config.yaml
num_hidden_layers: 13
hidden_size: 256
n_experts: 48
experts_per_token: 4
d_expert: 128
d_shared_expert: 0
hidden_act: "clamped_swiglu"
moe_layers: [2, 3, 4, 5, 6, 7, 8, 9, 10, 11, 12]
router_score: "softmax"
normalize_top_k: false
routed_scale: 1.0
balance_loss: 0.00308
balance_bias: false
router_z_loss: 0.001
init_std_router: 0.0187
lr_router: 0.000488
vocab_size: 8192
norm: "rmsnorm"
norm_eps: 1e-06
tie_word_embeddings: "early"
optimizer: "muon_variant"
learning_rate: 0.0106
beta1: 0.93
batch_tokens: 65536
max_seq_len: 1024
train_tokens: 436700000
max_steps: 6664
dataset: "wikipedia_en"
Below are experts of layer 9 (counted from 0) of a mixture-of-experts language model. Rows are named router (the router's row for the expert), gate (a neuron's input weights, with its number), up (a neuron's input weights, with its number), down (a neuron's output weights, with its number) and show model dimensions 0-255. Each number is 128 + 32 x the weight over its row's rms, rounded and kept within 0 to 255.
After each expert's rows: a language model's description of what the expert responds to; "gets" lists some tokens that make up at least twice as much of what it gets as of all text. This comes from a sample of Wikipedia text that the model never trained on. Tokens count by the router's weight.

# expert 7
router [108  82 172  92 148  89 139 117  85 117 116  90  87  89 110 150 155 122  85 159 187 141 109 123 148 138 166 126  90 167  73 148 169 180 141 159  83 125 151  72 159 128 140 141 162 150  97 140 151 117  70 139 176 104 127  81  84 146  98 138  81 167 119 132 172 161 101 132 133 179 115  91 126 134  83 151 128 121  91 147 183 138 170  83 172 155 109  91 150 137 117 182  93 102 153 114 187 186 152  78 160 174 122 109 171  66 127 185 101 120 101 141 139 120 161 122 155  75  86 162 148 160 124 163  61  82  95 177  92 102  87 141 131  98 116  58 162 138 135 106 136 140 145 120 133 107 106 151 161 117 170 158  98 168 103 109 121 165 113 159 121  71  99 114 171  65  91 111 122  82 106 152 139  50 111 122 141 146  94 176 158 170 184 121 173  77 140  86 210 149 112 123 156  91 148 131 132 139 145 111  77 110 134 172 171  61 124 178  86 151 179 137 156 110 155 121 123 145 165 149 163 177 100 119 110  82 101 125  71 143 110 129  90 122 131 108 120 106 132  87 150  96 147 120 131 114 105  99  88 131 143 111 101 186  66  97]
gate0 [133 111 146 148 135 158 119 174 111  64  86 142 141 143 147  70 153 153 161 100 104 109 154 145  69  91 130 167 132 209 156 121 115 106 137 132  80 110 100 144 139 123  89 149 157 154 133 119  83 137  94  86 147 123 172 102 107 139 173 109 134 129 189  94 188  82 116 170 160 145 158 134 122 172 100 123 119  97 161 211 138 122 103 132 121 114  96 132 135 108 140 120 107 133 170 120 111 188 173 101 139 198  89 149 124 195  83 140 153 194  76 101 125 153 140 111  87 156  94 149 165 106 140 195 141 133  98 121  56 134 114 119 145 104  60  92 186 130 110 112 144 161 149 171 113 147  99  72 202 152  99 118 175 120 119 156 138 148 175 119 166  44  86 133 165 203 172 104 150 116 178 122 138  99 144 158 136 133 101 107 183 118 100 123 126  69 124 144 152 114  94 125 145 132  90 191 184  87 159  65 161 120 145 114 173 100 147 116 169 110 150 168 147 144 153 150 168 146 114 140  94 100 151 137 141 122 155 135  69 117  95 153 147 128 110 119 121 163 138  98  96 141 146 201  82 142 143 147  84 199 181 107 139 150  79 146]
up0 [146 115 156 105 123 100 124 167  95  97 124 139 147 144 169  99 133 156 144 121 133 147 133 138  46  89 127 149 136 151 149 140  84  93 171 174 121 110 116 162 126 135 118 135  98 161 167 133 121 122  87 147 100 169 161 129  89 120 122  80 128 134 167  66 214 139 106 172 113 237 144 122 105 139 134  95 109  77 141 198 173  81  95 138 128 132 156  94 131 100 131  96 129 149 104 123 134 137 120 122 140 181  84 126 134 144  84 159  91 190  74 112 110 141 112 106 119 135 157 129  99  98 146 188 167 124 159  96  75 167 119 112 132  93  85 102 166 132 118 124 175 108 148 190  80 153 115  65 167 185 116  99 162 106 155 122 170 126 107 137 147  59 158 150 132 158 198 107 146 143 149 152  95  54 150 157  76 114 131  94 171 126 108 182  93 115 115 169 189  97 118 112 163 172 117 172 121 132 153  43 185 126 113 139 138 112 184  97 124  88 157 142 141 146 122 119 170 152 138 115  68 129 160 169 156 144 115 138 115  92  91  97 120 187 140 127 119 117 117 104  94 180 123 174 151 136 149 134  88 204 139  61  92 206 126 141]
down0 [152 120  61 182 116 153 143 143 193 144 104 175 126 102 127 174 143 112  82 146 135  98 206 125  97 134 125 121  86 132  70 152 165 175 145 115 125 134 100 144 121 157  73 135 101 144 114 165 215 125 154 172 151  79 122 154  92 127 162 163  74  93 192 182 145 166 199  79 105 133 143 148 163 187  87 188 163  93 157  75 154  41 204 100 124 117 155 127 161 114 135 126 147  95 139  81 132  95 150 200 119  80  86 139  70 111 106 108  71 157 125 148 150  81 128 123 140 105 129  79 140 111 161 129 197 135 107 101 122 103 128 100 106 128 102  96 105 127  96  59 126  99 162 101  93 105 157 133 136 127 139 169 143 143 148 151 137 147  80 141 142 147 135 120 119  79 104  88 103 147 101 166 126 139 115 100  84  87 119 134  79  95 158 127  64 104  78 109 117 142 120  91 108 146 106  92  96 131  75 191  91 127 100 141 234 109 139 164  96 148  88 142 102 141 125 119  99 158 117 114 142 137  77 152 101 108 159 140 131 127  86  87  73 125 112  62 146 130 135 176 111 130 120 150 162  93 135 102 138 120 131 124 114 146 144 118]
Nouns and digits after numbers: years, days, km, children, the final digit of dates like 1964 or 1950.
gets: " years", " one", " two", "5", "6", "4"

# expert 24
router [110 131 169  75 167  87 137  79  95 100 135 122 120 102 191 109 177 121 106 199 158 114 136 147 130 140 162 149 104 142 112 169 148 161 126 147  99  74  94  94 149 182 167 133 184 124 142 173 140 114 126 145 199  99  81 120 128 161 122 127 123 130 154 138 197 154 107  92 113 181 129  65  80 158 126 122 130 134 142 160 179 170 147  76 114 114  81 139 162 126 156 160  88  95 131 105 168 104 206 139 183 152 129 111 137 114 126 135  83 165 147 153 102 113 144  86 102 127 134 124 125 147 141 165  90  73  74 160  93  83  73 146 113  89 122  82 120 106 124 153 151 103  93 133 118  75 102 135 193 131 129 161  65 177 111 113  77 156 109 108  87 112  78 121 139  77 125 104 140  91 138 131 113 106  68 174  87 153  67 173 143 164 136 146 192 146 187 101 166 138 144 147 150 152 158  64 111 180 144 151 140 113 155 179 115 136  77 188 116 103 159 182 133  87 123 150 108 172 142 183 162 144  74  78 127 108 108 122 102  73 149 123 109  86 156 183  88 126  97 121 144 119 159 131 143 171  67 102 106 155 104  95 122 106  95 119]
gate0 [142 154 117 119 138 146 145  63 117 156 158 131  86 121 164 150 160 158  65 183 127 176 194  99 140  93 124 167 123 165 168 116 111 146 116 185 122 178  45  94  93 174 136 152 157 119 142 143 111 137 113 146 152 121 139 149 125  83 104 141 149 150 113 151 116  82 134  88 163  78 113 156  43 110 167 106 129 157 121 115 116 158 154 135 196 124  95 200 139 105 154 147 135 142 139 108 116 185 173 132 133 115 134 121  54  86 137 179  87 184  46 136  56  98 136 127 141 135 120 143 134 128 119 139 117 117 159 142 115  91 120 109 103 134  87 103 186 120 143 148 214 137 125 103 157  53  75 121 188 160 196  84 124 154 109 116 110 179 159 100 137 129 185  95 139 110 130 175 131 124 145 218 143 116 125 146  40  77 102 101 118  86 132 145  88 136 114 119 102 113 178 100 125 103 158  71 109 132 133 167 154 144 138 110  83 159 149 159 125 104  97  69 109 118  93 116 135 127 137 104  98 116 108 133 137 174  98  88 160 131  98 147 173 124 148 156 122 188  56 113 144 131 152 139 133 200 146 132 130 111 103  94 115 128  86 103]
up0 [113  99  92 146 128 119 161  77 177 112 143 132  91 167 174 108 139 149  59 126 161 120 198 102 148 126 103 165 108 121 163 111  97 135  76 177 148 146  75  91 131 135 182 132 127  70 126 131  68 163 168 180 154  95 122 175 145 113  94 126  94 154 109 123  81  72 130  65 160  79 118 115  80 139 160 117  79 100 124 105  75 133 151 116 184 114 134 102 140 108 193 119 121 183 146 127 105 207 190 115  84 139 102 134 105 105 131 153 120 155  49 139  75 155 140 129 134 158 115 182 159 124 130 139 140 108 135  69 134 121 109  99  83 120 142  84 156 139 153 163 192 150 171 103 148 122  94 141 107 128 112 147 135 130 163 122 102 138 148 110 181 127 222 114 110 120 153 156 138 128 151 163 142 155 139 137  58 108  78  67  92 109  61 125  66 150  95 147 124  91 138 137 119 108 163 117 134 123 106 112 180 172 123 130  60 123 140  98 129  49  98  98 153  92 129 156 148 108 139  67  76 120 125 106 159 194 104 127 108 138 140 146 161  96 128 178 137 164  61 144 142 128 168 111 124 182 149  97  92 110 117 152 105 103  85  89]
down0 [115  97 131 120  93 198 171 121 141 165  97 144 144 107 105 133 154 119  91 109  70 114  90 152 124 105  80 118 142  91 131  90 134  90 168 143 142 154 155 150 158  79 157 120  91 160 145 114 119  81 101 126 156  95 167 101  99 115 172 158 129  96  97 112 121 136 246 180 132 121 118 148 180 117 139 171 138  82 102 150 163 161  99 112  81 108 206 148  74 131 145 140 149 129  75  69 115 163 102  56 131  86 137 105 163 144 135 106 144 113 106 101 175 129 135 126 141 138  59 137 191 102 118 155 144 129 131 130  94 186 118  99 106 149 150 175 139 118 122 170 161 160 119 132 143 124 113 114  78 110  80  78 159  89 129 119 152 142  62 181 159  80 187 131 184 103 126 189  62  92 160  89 133 209 160 152 178 143 122 157 162 141 121 147 111 135 158 107  91 135 148 159 113  87  73 176 114  96 113 103 164 160 152  84 135 119 142  41 125 140 162 116 161 124 128 135  99 101 143  74 176 176  92 132 107 128 186 158 130 153 141 136 119 151 127 129 145 143 144 120 157 106 139  69 196  55 141 104 165 144 155 155 137 137 111 160]
Verbs like is, was, are, became right after the subject, especially in opening biography sentences such as X (born …) is a Japanese fighter.
gets: ",", " is", " was", " a", "),", " in"

# expert 21
router [174 136 141 140 126 125 119 133 134 120 152 123 109 120 114 136 162 163 126 155 181 117 179 178 157 118 128 174 128 177 104 115 157 131 126 154  86 107  96 118 153 170 155 168 128 144 104 154 139 111 121 139 142 110  70  96  65 165 113  91  78  98 134 119 175 143 110 136  62 148 108  61  92 175  88 171 129 127 123 118 159 137 146 102 143 118 110 140 129 105 203  94 114  97 148 144 134 149 128  94 127 163 177 116 164 126 161 163  66 158 175 182 108  91 185  95 135  54  80 118 130 136 128 161 111 129 119 125 124 103 131 137 142 107  82 108 147 105 198 157 163 109 102 108 110 105  96 133 160  81 149 178  81 209  69 121 126 148  33 101  98  89  94 122 138  64  64  97 104  91  97 176 106 108 101 126  73 133  67 165 195 145 137 132 138 103 151 123 171 195 161 167 160 119 147 111  44 136 167 136  76 101 189 144 153 132 126 136 121 158 162 185 138  94 122 166  94 169 162 167 152 145  83 133  95 117 118 128  61  75 108 121 103 111 148 158  92 108 107 107 171 112 175 147 132 143 114 127 110 167 106 104  65 128 135 128]
gate2 [134 125 113 147 130 112 154 130  60 107  81 139 131 164  70 109 110 116 139 103  93 104 106 118 162 108 140 134 154 154  70 125 141 157 102  59 115 129  90 157 142 120 134 118 119 127  48 123 149 141 149  93 141 106 185 105 110 184 136 143 112 142 137 148  99 163 148 174 156 111  53 115 120 163 116 142 137 112  83  90 104 148 114 118 126  95 132 134  89 175 200 133 159 164 108  97 100 129  79 170 118 224  93 173 133 108 143 105  93 105 135 131  91 145 131 121 113 171 138 129 138 133 179  65  87 107 158  70 128 218 140 105 163 101  82 133 112 162 135 121 115 166 159 134  85 162  75 104 121 109 120 195 135 142 185 155 107 109 101 181 129  97  58 141 133 203 119  88 118 152 135 163  52 155 131 115 142 134  96 105 177 113 158 132  84 141 190 119 179 130 115 167 140 124 158 126 135 141  92 150 123 154 148  67 230 140 124  57 170  61  76 129 107  91 156 170 168 157 119 123 134 130 154 137 156 115 121 149 121 152 142  89 141 129  91 162 172 171 172 119 176 146  56 104  84  99 120 124 123 126 127 124 115 171 125  92]
up2 [130 144 107 151  56 125 148 106  76 134 119 144 151 154 107 101  75 144 133 115 132 127 114  93 170 129 138 153 206 152  82 144 158 149 124  80 142 125  85 133 106 119 120 130 154  88  72 148 144 102 138 105  98 113 194 128 137 136 163 108  80 150 149 120 102 191 139 149 166  88  70 105 104 154  88 147 153 152 118 118 110 143 125 169 103 104 141 123 167 167 180 140 148  89  92 132 108 114 155 160  63 191 154 117 161  28  88 116 154  98 143 115  71 161 155 139 107 167  97 124 170 123 146 113  85 136 119  93 177 175 189 125 172 132 113 121 140  97 141  98 147 112 119 123 107 175  68 119 118  76 153 231  86 136 172 138 127 136  93 130 125 115  62 166 129 190 132  86  91 164  90 112  60 132 116 154  93 108 132  79 194 106 138 136 120 128 176 140 169 114 161 134 135 126 148 143 149 192 119 165 112 140 125 114 153 133 109  82 173  75  62 117  83  95 200 127 136 125  90 127 142 126 167 168 143 124 122 187 124 138 185  92 162 103 105 167 146 161 148 102 180 152 120  82 141  99 130 143 198  80  99 154 124 119 166 115]
down2 [174 128 106  78 160 178  60 167 196  50 135 135  82 145 154 106 119 149 130 163 163 141 140 147 138 184  93 113 140 125 163 170 120  86 173 117 163 135 109 151  98 115 128 202  98 168 198 139 126 105 113 114 155 137 111 123 162 100 170  94 139 154 116  83 173  60 137 148 123 165 176 124 131 148 179 102 121  95  76 128 156 139 181  88 156 130  59 149 113 104 122  99 152  90 177  82 112  72 174  76 108 119 195 159 138 147 166 114  94 183 170 160 157  92  89 141 134  63 126 119 129 108 116 180 218 116 139 133 156 130 152 125  58 122 126 122 128  98 160 142 155 160 134  94 133 134 153 158 126 118 188 102 192 148 170 155 126 101 115 144  95 132 154 129 145  71 160 137 148 121 141 120 142 144 153 175 107 156 115 148  61 212 115 128 139 144 175 150  90 117 121  88  86 131 119 167 102 118 182 141 106 197 105  97 175 152 168 109 153  86 167 127 172 109 108 178 108 133 115 148 158 140 143 111  87 142 128 134 147  85 148 123 149 105 112  80 192 140 124 151 122 136 142 146 104 121 163 126 129 138 122  59 160 164  97  91]
Full stops, row-final pipes and markdown separator lines ending sentences or table rows, such as people., 20.36% |, ---|---|.
gets: ".", " |", "\n", ";", "|", ")."

# expert 0
router [153 111 117 118 142  94 145 124 137 143 112 119  93 107 148 150 124 132 105 187 119  84 166 132 165 127 138 160  98 135 120 166 121 149 150 142 130 121 115 130 173 162 178 150 118 120 123 158 175 107  77 187 175 124 117 145 131 157 114  85  88  70 111 127 157 187 121  90  76 136  92  84  66 135  85 126 155 122 119 124 127 203 178 119 171 119  64 130 163 147 133 120  99  98 171  85 181 152 123 126 177 175 172 109 187  90 145 147 103 138 187 182 132 114 154 136 146  84 108 132 130 147  91 185 115  97  80 172  74  63  75 157 133 137  99  92 113  91  96 139 175 108 101 108 106  89  65 132 187 108 173 158  67 168 116 100 103 149 109 153  61 101  91 122 131  86 129  99  59  78 127 147  95 118  93 175 111 167 102 132 100 172 145  94 170 137 148 115 177 152 166 167 179 139 183 112 116 207 170 147  95 110 174 145 137 104  87 163  76 147 158 128 158 133 147 137 129 154 181 163 179 137 107 108 141 103 111 145  99  85 118 103  93 111 135 142 110  78  91 123 151  92 184 154 140 152 108 109 100 116  78 109 102 133  67 112]
gate1 [144 179  79 111 146 118 196  58 135  86 125 144 158 183 100  95 135  96 172 124 140  49 118  94 110 162 170 146  72 132 116 148 146 135 149 122 109 130 173  94 123 153  73 123 152  95 110 206 137 124 116  86 227 182 134 128 103 125 146 133 113 131 131  88 110  80 114  79  97 151 104 120 102 151 141  94 133 144 126 131 158 145  56 138  88 148 128 129 137 198  58 128 114 140 193 100 163 130  73 146 151 143 173 176  90 113 122 187  93 174 139 180 168 174 128 127 142 179  97 172 153 181  92 144 131  73  90 109 105 157 143 146 131 105 153 146 123 169 108 121 167 104 119 144 127 174 136 102 121 134 107 172 116 136 111 138 144 104  81 123  88  93 115 107 135  97 108  73  74 118 123  92 112 117  92 170 162 158 105 137 122  86 142 108 185 149  43 152  94 144 136 101 116 150 158 127 111 165 131 130 156 130  87  93 145 166  76 116 153  91 208  73 174 178 103 151 203 164 104 163  96 161 125 103 148 127 113 157 135 147 136 128 127 103 165 117 129 104 174 171 113 144 141 174 135 144  92 120 166 166 104 147 154  70 120 131]
up1 [127 158 142 122 169  90 144  62 130  85 120 158 170 176 107  62 129 100 172 150 122  89 101 138 133 126 142 117  67 162 176 151 131 157 120 140 101  99 148 113 156 140 126 131 158 114 158 195 125 113 161 138 190 163 119 112 100 109 138 159 119 166 117  78  99  85 120  64 140 214  71 114 148 135 140  96 138 143  97 184 113 144  44 137  87 141 106 140 182 169  69 105 171 184 177  85 140  95  74 128 179 193 183 162 110 116 122 145  87 131 159 172 200 157 128 117 140 159  93 140 142 155  98 160 116 103 155  95 126 133 181 122 154 106 162 166  87 165 120 112 142 119 132 120 145 152 143 132 107 159 119 138 169 117 125 144  83 103 122 100  73 113 184  81 148 130 135 100 116 135 138 121 136 101 119 147 125 158 142 147 109 113 129  70 214 141  64 141  96 185 136  79 106 179 172 117 108 148 123 188 139 125  97  91 130 165 104  75 171 129 138  60 182 184 111 150 181 176 149 141  83 134 155  84 148 158 125 133 111 106 114 122 135  79 125 163  86 123 130 180  70 152 100 144 134 148 144 128 154 134 122 148 173  99  98 171]
down1 [126 131 109 144 188 145 177  89 133  86 118 112 117 187  92 123 142 127  99 109 105 118  91 149 149 140 139 125 111 144 189 100 155 129  71 165  95  60 125  84 138 116 112 154 109  99 128 175 130  28 148 159 142 109 185  85  94  78 152 121 118 119 152 135  78 192 139 101 170 147 113 211 191  87 110 134 145  94 169 189  91 150  68 159 173 158  68 115 117 125  79 146 128 138 117 167 128 130 147 129 144 157  83 125  98  67 124 142 130 115 118 160  99  93  93 109 134 165 188 190 163 165 137 134 121 174  83 128 143 149 136 114 118 106 102 106 114 161 132  78 125 113 125  81  77 182 164 153  67 167 148  59 125  91 140 133 163 114 141 164 147 133 142 100 192 166  69  76 122 106 131 113 161 158 138 130 111 192 133  92 114  86  89  96 160 122 121 126  91 184 110 102 139 176 109 124 122 188 137 155 100 174 101 156 118 125 112 115 102 110 104 118 139 174  93 173 144 143  83 114  86 167 120 151  85 124 152 147 107 118 126 137 121 156 143 106 113  83 135 113  77 180 113 158  82 120 168 148 176 107 162 139  98 116 194  67]
Relative pronouns, conjunctions and subject words opening a new clause in prose, such as that, which, who, while, The.
gets: ",", " that", " The", " the", " and", " which"

# expert 30
router [143 130 120  37 146 108 139 135  92 113 106 144  59 123 136 176 131 112 123 141 138  74 182 182 173 197 158 122  89 109  91 178 171 162 146 139  92 108 112 119 118 120 133 145 173 115  93 121 160 128 135 155 136  92 107 117  82  95 111  70 107  62 190  97 140 151 116 107 114 153 118 133  90 150 152 152 101 176 128 168 129 118 195  71 141 114  79 130 190 133 116 147 109  75 137 118 191 121 153  97 128 147 179 130 182 109  99 154 150 149 161 134  86 126 155  77 113 119 117 111 139 165 119 125  68  91 124 121 113  98  79 122 172 121 117 150 156  86 132 168 169 116 115 100 106 142 116 146 164  79 167 144 117 160  81 111  64 174 131 120 139 122 116 117 148 120  82  93  89 142 130  93 103  87 128 183 102 182  61 159 168 184 170  88 143  64 182 125 175 170 161 145 112 107 163  98  80 159 149 156 120 138 176 148 187 104  63 129 100 129 151 142 143 126 152 154  70 141 129 162 144 139 103  72  84 109  69 143 131  94 101  99 143 103 147 180  76 118 104  95 175 116 179 151 147 109 121 133 132 172 145  87 105 140  72  83]
gate0 [108 117 179 148 124 128 109  94 108 178 152 113  91 143  69 182 146 107 152 191 110 115 110  92  94 169 133 135 133 130 123  79 159 124 170 165  78 162 139 114 107 135 130 122 138 164 114 103 123  98  94 157 112  86 153 152 109 145 123 206 102  63 115 147 145  95 117  75 146  92 105 111 104 152 112 113 122 164 104 133 107 177  94 122 178 179  37 122 115  57 130 131  99 179  82 125 135 147 126  83 114 119 118 150  90 145 169 104 145 145  90 179 136 135 140 102 142  75 160 150 153 173 132 162 139  96  67  93 153  56 102 100 181 140 149 117 168 147 112 138 137 191 110  83  90 139  93 113 134 111 121 118 109 116 132 116 103 118 172 189  80 109  72 133 133 145 104 182 130 122 150 146 184  82 196 140 136 201 102 140 165 111 188 117  88 124 106 139 118 128  73  74 136  97 171  78 106 154 142 146 102 137  62  95 142 100 133  92  52  89 140 118 146  99 192 112 157  88 151  92  68 139 130 124  89 132 102  86 157  85 103  99 154 137  83 132 107  91 151 160 146  85 153 160 153  87  74 143 155 147 133 170 130 144 189 121]
up0 [126 143 154 141 160 132 150 107 136 148 118 148 150 225  78 145 102 112 153 171 153  66 132  93 131 178 119  78 144  96 104 102 205 106 100 155 101 132  70 152 104 112 103  80 148 164 130  85 127 103 117 151  84  84 150 121 150 123 181 203  89  68 102  94  94 121 113 112 150 113 151 132  87 161 100  83 124 173  85 113 141 162 152 115 162 142  83 144 121  90 113 125 116 160 114 130 192 112 101  45 117 144 101 116 131 168 120 147 153 130  87 150 139 106 132  53 167  41 157 132 167 122 135 176 171 113 109  96  80  72  69 111 180  99 155 145 185 106 153 141 173 176  80 100 131 147 111  88 143 130 152 109  98 132 137 102 118 133 149 152 107 106  99 132 110 195 124 219 103 136 161 106 158 107 165 131 128 167 105 146 188 140 130 102 137 113 139 117  62 149  91 108  94 134 186  93 123 121 137 115 121  89  62 126 142 165 123  71 125 154 111 146 185 127 160  94 138  89 134  99 104 115  91 129 122 102  54  95 131 133 158 101 137  83  91 175 125  94 173 168 133 113 132 163 128 113 123 150 136 174 157 168 117 138 162 181]
down0 [ 81 114 148 101 156 101 102 127 150 103 184 176 166 145 140 116 147  68 108 139 125  81  88 125 130 144 117 142 126 151 152  92 107 156 149 120 160 175 163 129 146 118 168 151 136 137 123 224 156 182 107 171 124 112 112 105 115 128 110 117 156 119 123  89 129 120 180 148 124 213  94 130 125  99 121 138  90 186 198 149 220 134  99  88 115 145 160 107 153 112 139 161 134 150 115 142  74  76 139 160 142 137 111 120 178 113 116 143 125 129 156 106 156  83 140 111 192  78 140 127 162 101 124 124 157 197  91 142 138 157 136 143 108 173 115 105  46 126 140  63 103 132  80 159 136 148 117 125 125 162 139 129 120 153 208 119 111 120  71  82 133 170  87 108 137 109 118 166  98 175 131 114 185 100 101 199 102 119 135 189  68 143 100 136 115  35 135  81  73 104  93 191 148 164 106 119 173 129 114 115 142 100 129 138 141 120 128 147 112 158 129 158 115 142 146 132 182 127  96  68 143 152  56 147 122 110 236 143  91 140 100  78 113 148 127 155 110 143 149 146 196 173 150 119 124 100 116  74 115 170 119 135 160 106 138 138]
Line breaks after section headings and article titles, heading markers like == and ===, opening quotes, brackets and list hyphens.
gets: "\n", " \"", "-", " (", "'", "=="

# expert 23
router [190  88 143 126 101 131 144 125 118 124  85  96  94  59 125 153 173 152  70 132 147 126 104 177 124 147 148 157  78 178 110 189 136 198 177 150 117 118 117  91 159 177 176 140 143 140  90 202 130 126  81 204 158  63  79 110 143 133 105  93 100 152 128 108 144 148  81  56 114 137  78 107 122 134  76 141 127 134 128 147 173 138 161 143 187 127  82  78 118 187 109 118 101 135 194 108 190 178 149  68 103 201 168  99 144 126 173 129  83 148 155 196 110  95 218 125 122 101 121  98 186 142 113 109  89  85  80 149 116 107  72 154 121 102 105 109 155 123 159 107 177 124 122 131  77 109 134 146 178 140 172 126 117 116  80 144 114 163 103 129 133 115  82 126 143 146 103 115 110  90  81 188 119  75  81 151  98 152  93 127 137 131 138 112 144 143 137 141 192 140 161 156 155 143 138 117 119 153 110 126 126 136 155 179 138 112 124 161  98 123 145 136 149 125 110 152  77 137 145 147 167 152 117 126 108 120 121 112 105 142 101 139  99  67 135 150 108  91  98  75 107  92 146 115 134 167 116 105  96 112  81 116  93 190  75  70]
gate0 [164 173 175 105 117  97 100 110 149  81 221 164 125 105 144 170  77 164 127 125 105 136  97 145 111 103 151 120 119 106 144  98 144 132 100  93 126 129  85 139 170 154 173 114 195 136 145 149  99 122  77  88 162  99 174 116 141 125 131 121  88 115 161 157 103 113 140 115  72  80 114  77  89 114 139 129  79 192 180  62  94 170 119 141 121 101  95 154 147  73 116 128 185  59 166 106 108  88 183  53 124 105 133 190 171 180 117 178  74 147 108 134 151 141 133 158  95 177 128 101  85 126 113 110 178 166 102 160 105 140  93  95  96  99 132 154 114 146 120 129 197 103 145 113  60 100 132 156 209 157  90 139 124  82  94 109  82 112  83 106 151 134 174 173  90 118 159 142 153  88 118  89 107 158  97 121 127 168  91 119 177 119 119 137 117 151 133 115 104 115 167 148 107 102 162  95 139  32 158 101 112 190 108  74 120 109 107 143 108 135 132 146 166 156 143 130 134 130 131  76 148 132 131  96 124 113 117  69 117 153 143 170  76 109  91 200  87 127 175 131 106 134 122 109 178 126 160 156 147 118 135 119 103 175 155 113]
up0 [173 172 192 105 113 124 149 116 183 124 180 138 123  76 122 139 127 190 120 111  98 161 114 193  98 118 183 174 105 156 119 108 130 155 145 116 163 105  30  56  97 119 146 121 189 165 131 149 110 124 100 129 142 106 143 118 102 155 157 131 101 124 108 123  77  92 134 107  98  76 120  88 141 104 129 133  81 149 202  69 107 181 105 132 126  97 122 121 133  84 125 187 187 108 184 137 110 141 126  77 109  85 163 178 112 178 126 133  50 152  95 102 161 130 178 120 109 199 156 126  62 139 136  88 171 129 178  94  84 125 206 101 144 110 162 174  97  94 160 106 117 124  86  86 109 131 143 105 153 142 101 131 128  83  96 116  63 158 130  79 177  92 126 160  85 159 126 120 164  90 137 142  79 137 157 120 158 107 120 165 165 116 125 201  82 100 140 101 122 142 138 140 123 103 123  67 184 122 134  61 121 178  50 123 121  89 147  96 158 130 134 131 118  95 141 125  94 119 123 123 142 122 104  96 116 148 112 121  75 143 146 127  75 149  92 122  93  81 116 109 128 133 133  90 160 127 140 129 168 126 145 101  88 174 142  89]
down0 [142 168 119 137 149 155 134 107 173  68 147 156 166 107 104 124 138 154 134  80 105 156 127 138  94 139 123  96 162 107 123 125  99 150  99 112 130 124  96 115 104 130 108 120 165 135 138  94 102 111 154 153 121  86 150  76 134 193 104 147 108 138 195 169 108  96 208 101 160 122 125 132 114 118 160  94 181 121  83  99 127 104  84  87 123  77 138  66 104 139 160 111 121  86 135 130 102 116 157 147 143 113 119 173 133 192 176 139  78  78 101 173 166 138 134 164 146 160 112 163 136  91 144  72 146 138 161 143 155 192 147 154 117 107 131 100 121 126 114 129 145 108 108  86 118 108  87  93 137 134  92 133  90 126 110 176  64 200 128 111 176 142 157 117 131  87 182 107 176 117 108 136  56 107  86  72 146  80 207 137 156 106 176 164 171 133 100 181 133 122  92 104 135 164 112 151 112 153  98 100 227 193 110 114 133 146 116 143 146 117 206 186 115  67 117  69  99 178 172 192 149 139 153  97 164 123 151  84 144 123  76 105 177  94 112 152 128  87 112 131 142 160 122  67  87 126 189 111 126 143 184 138 122  89 137 151]
Ordinals and event verbs in sports and event prose, such as first time, second, final, took place, playoffs.
gets: " the", " first", " for", " as", " in", "th"